Weights of a small mixture-of-experts language model, trained from scratch on English Wikipedia: width 256, 192 experts in each of 9 layers.
Below are experts of layer 2 (counted from 0) of a mixture-of-experts language model. Rows are named router (the router's row for the expert), up (a neuron's input weights, with its number) and show model dimensions 0-255. Each number is 128 + 24 x the weight over its row's rms, rounded and kept within 0 to 255. Numbers have three digits each.
After each expert's rows: a language model's description of what the expert responds to; "comes after" lists some tokens at least twice as common just before its tokens as in all text. This comes from a sample of Wikipedia text that the model never trained on. Tokens count by the router's weight.

# expert 49
router:125087111100099153146143111142107167127149114135161116150121134109120117140132134164097119104151172148105150129148079120115118129112119128122141096099088118157133156138167121131074120151150124173129141112113136151183169152110118131130096145119111110114116129125150152148122131148142132096102108157123156112139156128110130107114123105116103159120137119109118178103190130107175139104120104165139121066136138126099123135132121047200146099118144114135155158122097102114131154077107113132154152145147096126151098140128090127166147155177118123112133058136119117135137113126157180134159148149123127094145140149124165150132117143128148089120162154128114100114141153164176107142118112142120126137134158139093090125096133116088152121120107107131102060145113094126152107152117155
up0:128119106123101113112124111089126148133112134152143098095124119119151118157131143125159079153105148136070134119127112142128184075141124139087147148144088090145135166140123110138133084139207114118145101097130110125182133184123131149151092101120143122149135094110138129128077131152132108101108100107136122122121158156145144066100179119084137110081130164128095127142127155149154130096115121108165176141129138137117106110140105172152107130163119081130120099145163145117141128125101151106130129157152156152147086132155119145133107113098144121132142134121147113137136103109084173137140100091157111148110119147152128110133127195144141128113126156138184073181109131151102139146124122144150115127132131133164142126135136136114124138116085155117136122160152117099180121095143146
Description: Clause and row starters. Relative and clause-opening words (that, which, where, This, However) and pipes that begin a new table row.
comes after: "\n", ".", ",", " announced", " stated", " said"

# expert 59
router:132152124151139156130134139154132136092130074141146134100106137119118139120119098155128089142091144148103165125122106148140127108098119082157142074099089130167158152120107128095141090151150123168133171047144144136123144137111143144145147122120129089128124122105100132156118154134138107125139141158154160155146157144119118142106151136123121091134136126149156165104155100096179159110138151165132141110122135147093188150136151116149096112109099175116126117163114113139145118148123116161147108124142125090132127115124137137144109135099105150079100112110137109119159114147137165129116129151137073141147128136122124122145074098112135111108220116154122113110132135125134158104161135150144134098092116143083098099090073114104145103106135135127107067186112102121149126116117165
up0:135118099095118126146135111097106114144140120108117115148154176094121129132105088143119141114151149100134101109134129149181135146117131146107126154150119172170147108125112155127105133108133174085159120130087136153126179144113100137092116110155168143103095143094112136150143116144162124119123126133125074123112127104120087126136132163153103148153176086126120140105149149137134103087102143150173142096089102135148138119107124113081164124130142130142140136145119140153107099104099096128140139118122146117083111163115132166087151127145144097146149143151104106143111105161159089176107171115196128113107146152112136093123160091150133110102148110110118159126181105130195098081095124109109142123137144130103159109111136110147140139115103103091153131123078134169137092161108150
Description: Line breaks. Line breaks, mostly closing a table row after a final pipe, and also ending paragraphs or list items.
comes after: " |", ".", ")", "---|---|---|---|", ".\"", ")."

# expert 58
router:119110117151146154146121099141115111152093114121132107125147126123136147119113142157136122093103145078117145112130123120129108112104140103095160116110103080158164098142158121141128114093130133102153128147181151125127149149064100142083135126119129124123125109097100139168118120175126116118095141149133125121155111096143100134095124097144119149146138113129090157180149139136162133106129128124114118147131121151108129158021148146132132145144120083113139114144108125117171099101112146156128151155144094135113113162108128105151157145168138147114136046128148077151161136134150179180140174102080127140129095140133096133180099117125165138111148144131127123183119085123140170133157135136117127116148128111096111116072116130107146117108107150141115091117086117149141124151121151
up0:077123080153116135144147122135101134109114115108124136121119116119113153136106111113117126125154079121127149186105160123134144114123133142104144127134132211122111133121104126145119139132107129188149149126164128099136092130163141120090116141081141118183139122037148149146165141129143110202125095139108144130142120119118145074159128111135148108105102154058140108115125141123136060118140133147183123118144169106139112141139087107148124112115120118163149137155112135145098116135133133129156166090128147157148153103164131104137073133141153117113107093139145141158116128130158163142142120115120127143112110104123141138136168156141119126090143120102125127135116137158179122155095141131107206172132107135136094109158128087126112124129089109130134138113133162102128103113131122
Description: Spaces and re- prefix. Lone space tokens in tables and track lists, and word-initial pieces like re in remission, reluctance, requiem, re-elected.
comes after: " |", "|", " MPC", ":", "N", " Page"

# expert 4
router:117146147089138102157167100120149135145141090110129139148155145115129089122131122138127101129107168138077117140142125149104100104098163118139135103075102087207106083128122149131164100137153126149108121130152124146147145115113151138110119122166169109131124104104058119116148093089165134122123139117147125151141125129132125142147144125125098147202136113155132138136175149120171122103127113137128093076164136089104180120137099100153129146116137146133151124167141130061101152103138144109128163116113093097132121128063152133127149125143137162083143128124105129144130105136143139113141157131157149113127145153118117130101090135123154120145143122151082124078149142086113142129165159164113135117115126142082142117128099110121180111107128157158131094171123104108151125117091118
up1:147138139112142126136129137120129116173095099160143165159111100074160130127111097117160103083115105123121109172124116112154108143133087121114146124136113189137127123153137123187130137120114130150110135128101127116146168092134183129096108146108163130168125108106111123129152130133120113154146112149117094174115141081115085140138128116109088120162162084136136117111143111104141137120157125137112147105135101085131113135151146112158137117124125153148136129141081129103140088076134128119144115134100097085124134142097142136131151192125106128125111127137145138179116106143187126057166118155149154134110110125125116142142144125054170118120134085100073155116128122134101139115132154155108159121120172169096130121117138131127104132099100136167150062156157119167128121122144142
Description: Event and action verbs. Past participles and verbs of action after was, were or to, such as ordered, built, killed, sold, opened, discovered.
comes after: " was", " to", " were", " and", " is", " be"

# expert 61
router:109141133081094118157129160126108124132148105150148138095140125133112127075109170155142106105075137122109093143152124093099103060121110120147157112151113129119142189104159072128130104149115124126166131130166105172168086101140132099089099114153125106096101089101118121151138125109115147135134143108084128175126112131107114130126130074090136100116162134123109134143160126131155116095103118139107129172133116123190107186109133095134139102147109121126159139141090093121141126132148136135156152147106121121140162139146115088161138143129113176107146074150174134135170119121139117175176119112097117139138105167127098120115118113147124113080158155132122094143111155128114118123120111132137130144126148181116118135072128092128139156141109134136107135153091110140145115165116153
up0:145143110121131114118143131082105137136126112065105102106147156125144118139137099109139101105146145097151112123144103129136103106130113116097145168136161166154169160144156151111102146133143132141129153120131109177089121166133136136143108139147125107081081133087119124101092110121108157138160136143078149131120134135109140130125153136154171140130130118133158138084117142153162097094135164094133157121103146160126187139170124109109150086146189114100146108123121104124105102161113099129125161122129115131092083157149123127121174156138124106128134127122073122138131136135179109161138134113141124118135147102161097153132167067179158116064128100096149127134158124145167095068142113127136135122161120160088096115115132114129130156114133091160147129116111182156133113110120117
Description: Opening quotation marks. Opening quotation marks before song or title names in tables and lists, plus brackets, headings, and pronouns like I, we, you.
comes after: "\n", " —", " as", " that", " -", "\","

# expert 31
router:116111128102145101134147139131161142121134086133131147104124121155086133089128066145120087068151133140129118138165122120152111116090114093133152098133114119142114132142189097173138097119138148164125200107143156159102101131135151133102149102161117088131094133116118146149125126105144123146129137137134135196141119147109132123105126099150140115142137119123088146147164123172150102120150119155121110120116141105093105161143152087117119103124103135094102115134092094113149113129156097186141138133106124129110121127135124119151162111151111131119144071140129130132138121110128106129175102157114163125114127152131109128131118112151173115102154084160105109161100120078190123143193104130076153130165119137094093102106146118167136117117116127148141133117080074149148111154112156
up0:109144117098174138158176139127133148154119109091130154155114110168084154122123102105081111067112091114137127130135124143127125120136144099106142077099133177135135097157130119137156114124119122142153141155134189137105128117141119114135130148111165112141137073106127128132101151166136157164170117122133117112128101116123113133139097124150128122149116101131101121114190129090134130134150162151117100084113134040116122142116126101145095122138100107109145184132102107129104099117127151104182139097109089085128151127122133131130120099146133120087094167151148128130136110113155123142144180161075134130127082102110118135110131134085187131134133107092132137146135133120159128103142158158122159180132148138115106110117135095155100153132096124159158115178086147117145122135123105
Description: Line breaks and headings. Line breaks and == heading markers at paragraph or section starts, and paragraph-opening words like "A number of", Several, During.
comes after: "\n", "==", " ==", "===", " ===", " Win"

# expert 30
router:124155131152094107161131137144163152130165078137139140140133148111100083099079143137133134141146145130082126168141110148080160111085123084140190126134092110179124141171137126164138129077145146114136135068134135149128141134136119140150060126158150108110110116118111167136123104135121128111092124113189068124139111143138116094150121132096118101135151183153112162131108128119145122101091112154113114143139143154145155157113165123121130168096110114124114077139102097101127146108116112137121119149112115140155119133129156119145157103142099136120149063140150099136111091164141145138105117130128121114134110187112150107127108153123146113090143127124152132161154135128161103127204127119139125087099136132083120116095140108132117124123122149113131123154085104119151159140110166
up1:101176155120122132133116131081137119114142125090188108100162125103141118145154086118122136132099180136132091104154142116118084141177147127161137133137153112167139103126165121133073124143083134122124120138179127171158164163084153131145082104113096116139100108139137140116138101130144134124099125160114117142134143156104136113122150186105130151127150108120142161145145131130127098132105124155112081084093147143137155123104164114153072154113152168098132112123148141126110147098135128141118148131101106138116095132178105137095177114126138161135104150116118143117169130181091117115116131120142139115140118182112123137112121102135152135078124144106117123105170134094150089133132119110144142139117110179059118155169112156124128178157141102126130126129129149179132122133112164
Description: Years and country codes. Four-digit years after In, dates or commas, such as In 2021, 6 June 2021, 1999–2000, plus codes like CRO, SRB.
comes after: " in", "|", "In", " In", ",", " July"

# expert 52
router:130130100134121103137145133151130117084182111154163112126116146136108062118135145182157119113128145154086136138112080108116139091113139097142162122138114084132156186177124120151137121132129145125165150098133084130185089104129145127120103115145108114114095102087125162161109121154106112115114142147112081122160117136131101117132121084078133113147143153132106146117137126137157105091097136134146126111102152120148108134088200081146124138149144191148123101142127114111155155154118110110125141153103139120113131155106121129168188122120142142113134057138147100134142122112143109123121166136089137117140109143157123106145110131099140115127160130122127121176133137140085048147134117142185082119131144142115112115087142108143122133125134147132150123123108125113141158169144141
up2:142136131127109134165085092100061106111115135147120113129089107143140108150112147134119116146134155173099105118095114166119143147158059095130121120099120088120121128153115130122124117137116112122108136105117150126163110147095164110162128143115138119141126132159118138133114107164133123105115141116122163129141140143116108151109114172117114150141186092122147144120131101146120173088125128132116120157162114162120103111136184101136156119125168123135088123147192153146095106150139100155163096161103150105071119176136108141158129141100151115126106078098144078158105145155106141161121131145171120138105122131118119195154154116144156103093110136144162070094118088124128119120143078100123134107119145180109144136141124116119145105156104105135099109113154145117171123131110162
Description: Years and dates. Four-digit years after in, from or a date, such as In 1902, 1948, 1998, also in lifespans and election tables.
comes after: " in", " In", " ", "In", " from", "–19"

# expert 12
router:077126093101116126146145131130174107103131097111143122097109136183091143095113142133143138116100125112106093171146108084140157128097108133137147127159120067155151126131125084115140108109139146104117136137141112149163114118095093113095098146146071165144114127123098153153104165171106130147147135150129149098126108144157085131076143102151097115136173140139105118135160136142142118102085155111146113132083133162112104148127150111193109091131094172097134105153079115130120152155126078157141123117132149133143136117152142108121138100134115128106165128149168116148176112145133115151086154101081127115160109134133121112127118110084132131118140136151094135114127156150113098112140159180101120104141180121103121091079149134167104137162113121117151131113102109130119132146122165
up0:120106148146127105145156122150132176117111069126136119116126152109112110098088121154132104128164165155091146143132090194157135130121125135128179103074116105174143102142161136137103112150102129130108139094142126172141134153154165134157136120102129110119102096116071109180135120131152139134117119134139126144117201114080093117139142154092064137147113140099121152121145125107149138114158137136144108109131105133142159108129125139133144108130094146160123140172159115108131155083158105112171141117127147094095123165116160128155147149158106145129111141137100102143128101175154171092131111120116123133096121136120134114150107139147133087124150129141122110131111159115154154096161124130053130099100128149109109125124085077102128120126137137128108077160116110102128119135108183
Description: Infobox field labels. Infobox and list field labels like Coordinates and Height, plus past-tense ed endings, up/down, and small numbers in tables.
comes after: " |", "|", " ", " Succeed", " University", " Preced"

# expert 8
router:161133144140133120144145136104142142095117089180124108126139149145118143121093111154138087098104119157093115157129146151151142128132128128147167118096082132154165131122105132184120092103167144132142173104160146179106178116157110143140161127123098103132142136127120119149135106133134107100120096124147136135129122119111118142116132140134115115121105086105164199106149147141127158095118115136110162115116139096086117099106106109129163125163105166120087158172155092134132139151152121126135165146123162143111116154115155136114145154153124172106115148149076118159145068135148122125193127083102114114121126184132122095135080156140135110114138128130089055123153095109115118134115142157119108116148118153112121068093120125134158103086140128131101104133120110145121100136103171
up0:108132143131141160102166160159126113107103108107122129112138129178095127111123120132133135087178110111087131130115116111132121149100141103074167113088123140143144098106161091096128174090123120184111136116128132129100129118098103138138097135132147106146135181115121150138169128129123138149104138129110143119132136156138143123168170085118108119092111122157141099086161094105137166146164161128149155140149139178119122124142148107125100105152200133100141154150145098134140115133113122123155128107095084125163120124141145135121091088181095114114114117118122176123149126133155114134123146155145106131156158144157139157123157083106143155090133108115158131061118141152123125120169122104126083127122123171119115096139133095141133166099060094153134080125112165148132113128111152
Description: Capitalized name starts. First pieces of capitalized names, often one or two letters, such as St., L, T, Ky(aw), R(adwańska), in lists and tables.
comes after: "-", ":", " \"", "|", " (", "="

# expert 1
router:122141111111123135166154119134197134141154094142167144124134126140106080119141161144169101155124143154091106160133112126158134111105131089130140109122084070159174151179138108144132137112144170130140125113148115122150118097122159126114086134168097151152082140091105146170100123175092129133136156123130087096155101146143110132112122120150114098144140139120088149155144137124118110101102133115157121139105098136125147134112119105150133078153100162125136144135116127119096172139112098148145140150114115119139150121146108130123155144132110129114176122167154095105143116125135138140135150112122111143131118163132116102155093124101130122114153179141128052156134130184099075132120153157108129145087147115086128130081157108168102115157111129088136116101142104085121156180101150
up0:129100121123111139167105155132091112143112134110134104096138159132112132121090153127132127164152118151101084110098118181149106134140089066150144115103087140132140139176110115072177098134127164106115134117110112116134133130126168111121125087149122121133149185128111153136109138136139098103116116117135129154104138132131137132089081139147112137093159117112126128123124111162133156117155144111127113110160084146132124113108148166123098114099157087089133102138180120152133118140168126118122131131134132110132101110139122135082153094164117121172086091102171124132147149182150117109145102146173070144174136109142127163127132117153109108106156168116124135158076102169135137128137109100114171077142156103139162143137091113177136150113106125140096135117145151099139152131128185
Description: Nationality and category words. Nationality and proper adjectives or nouns naming sport, country or institution, such as English, United States, French, police, Athletics.
comes after: " the", ")", " of", " =", ":", " an"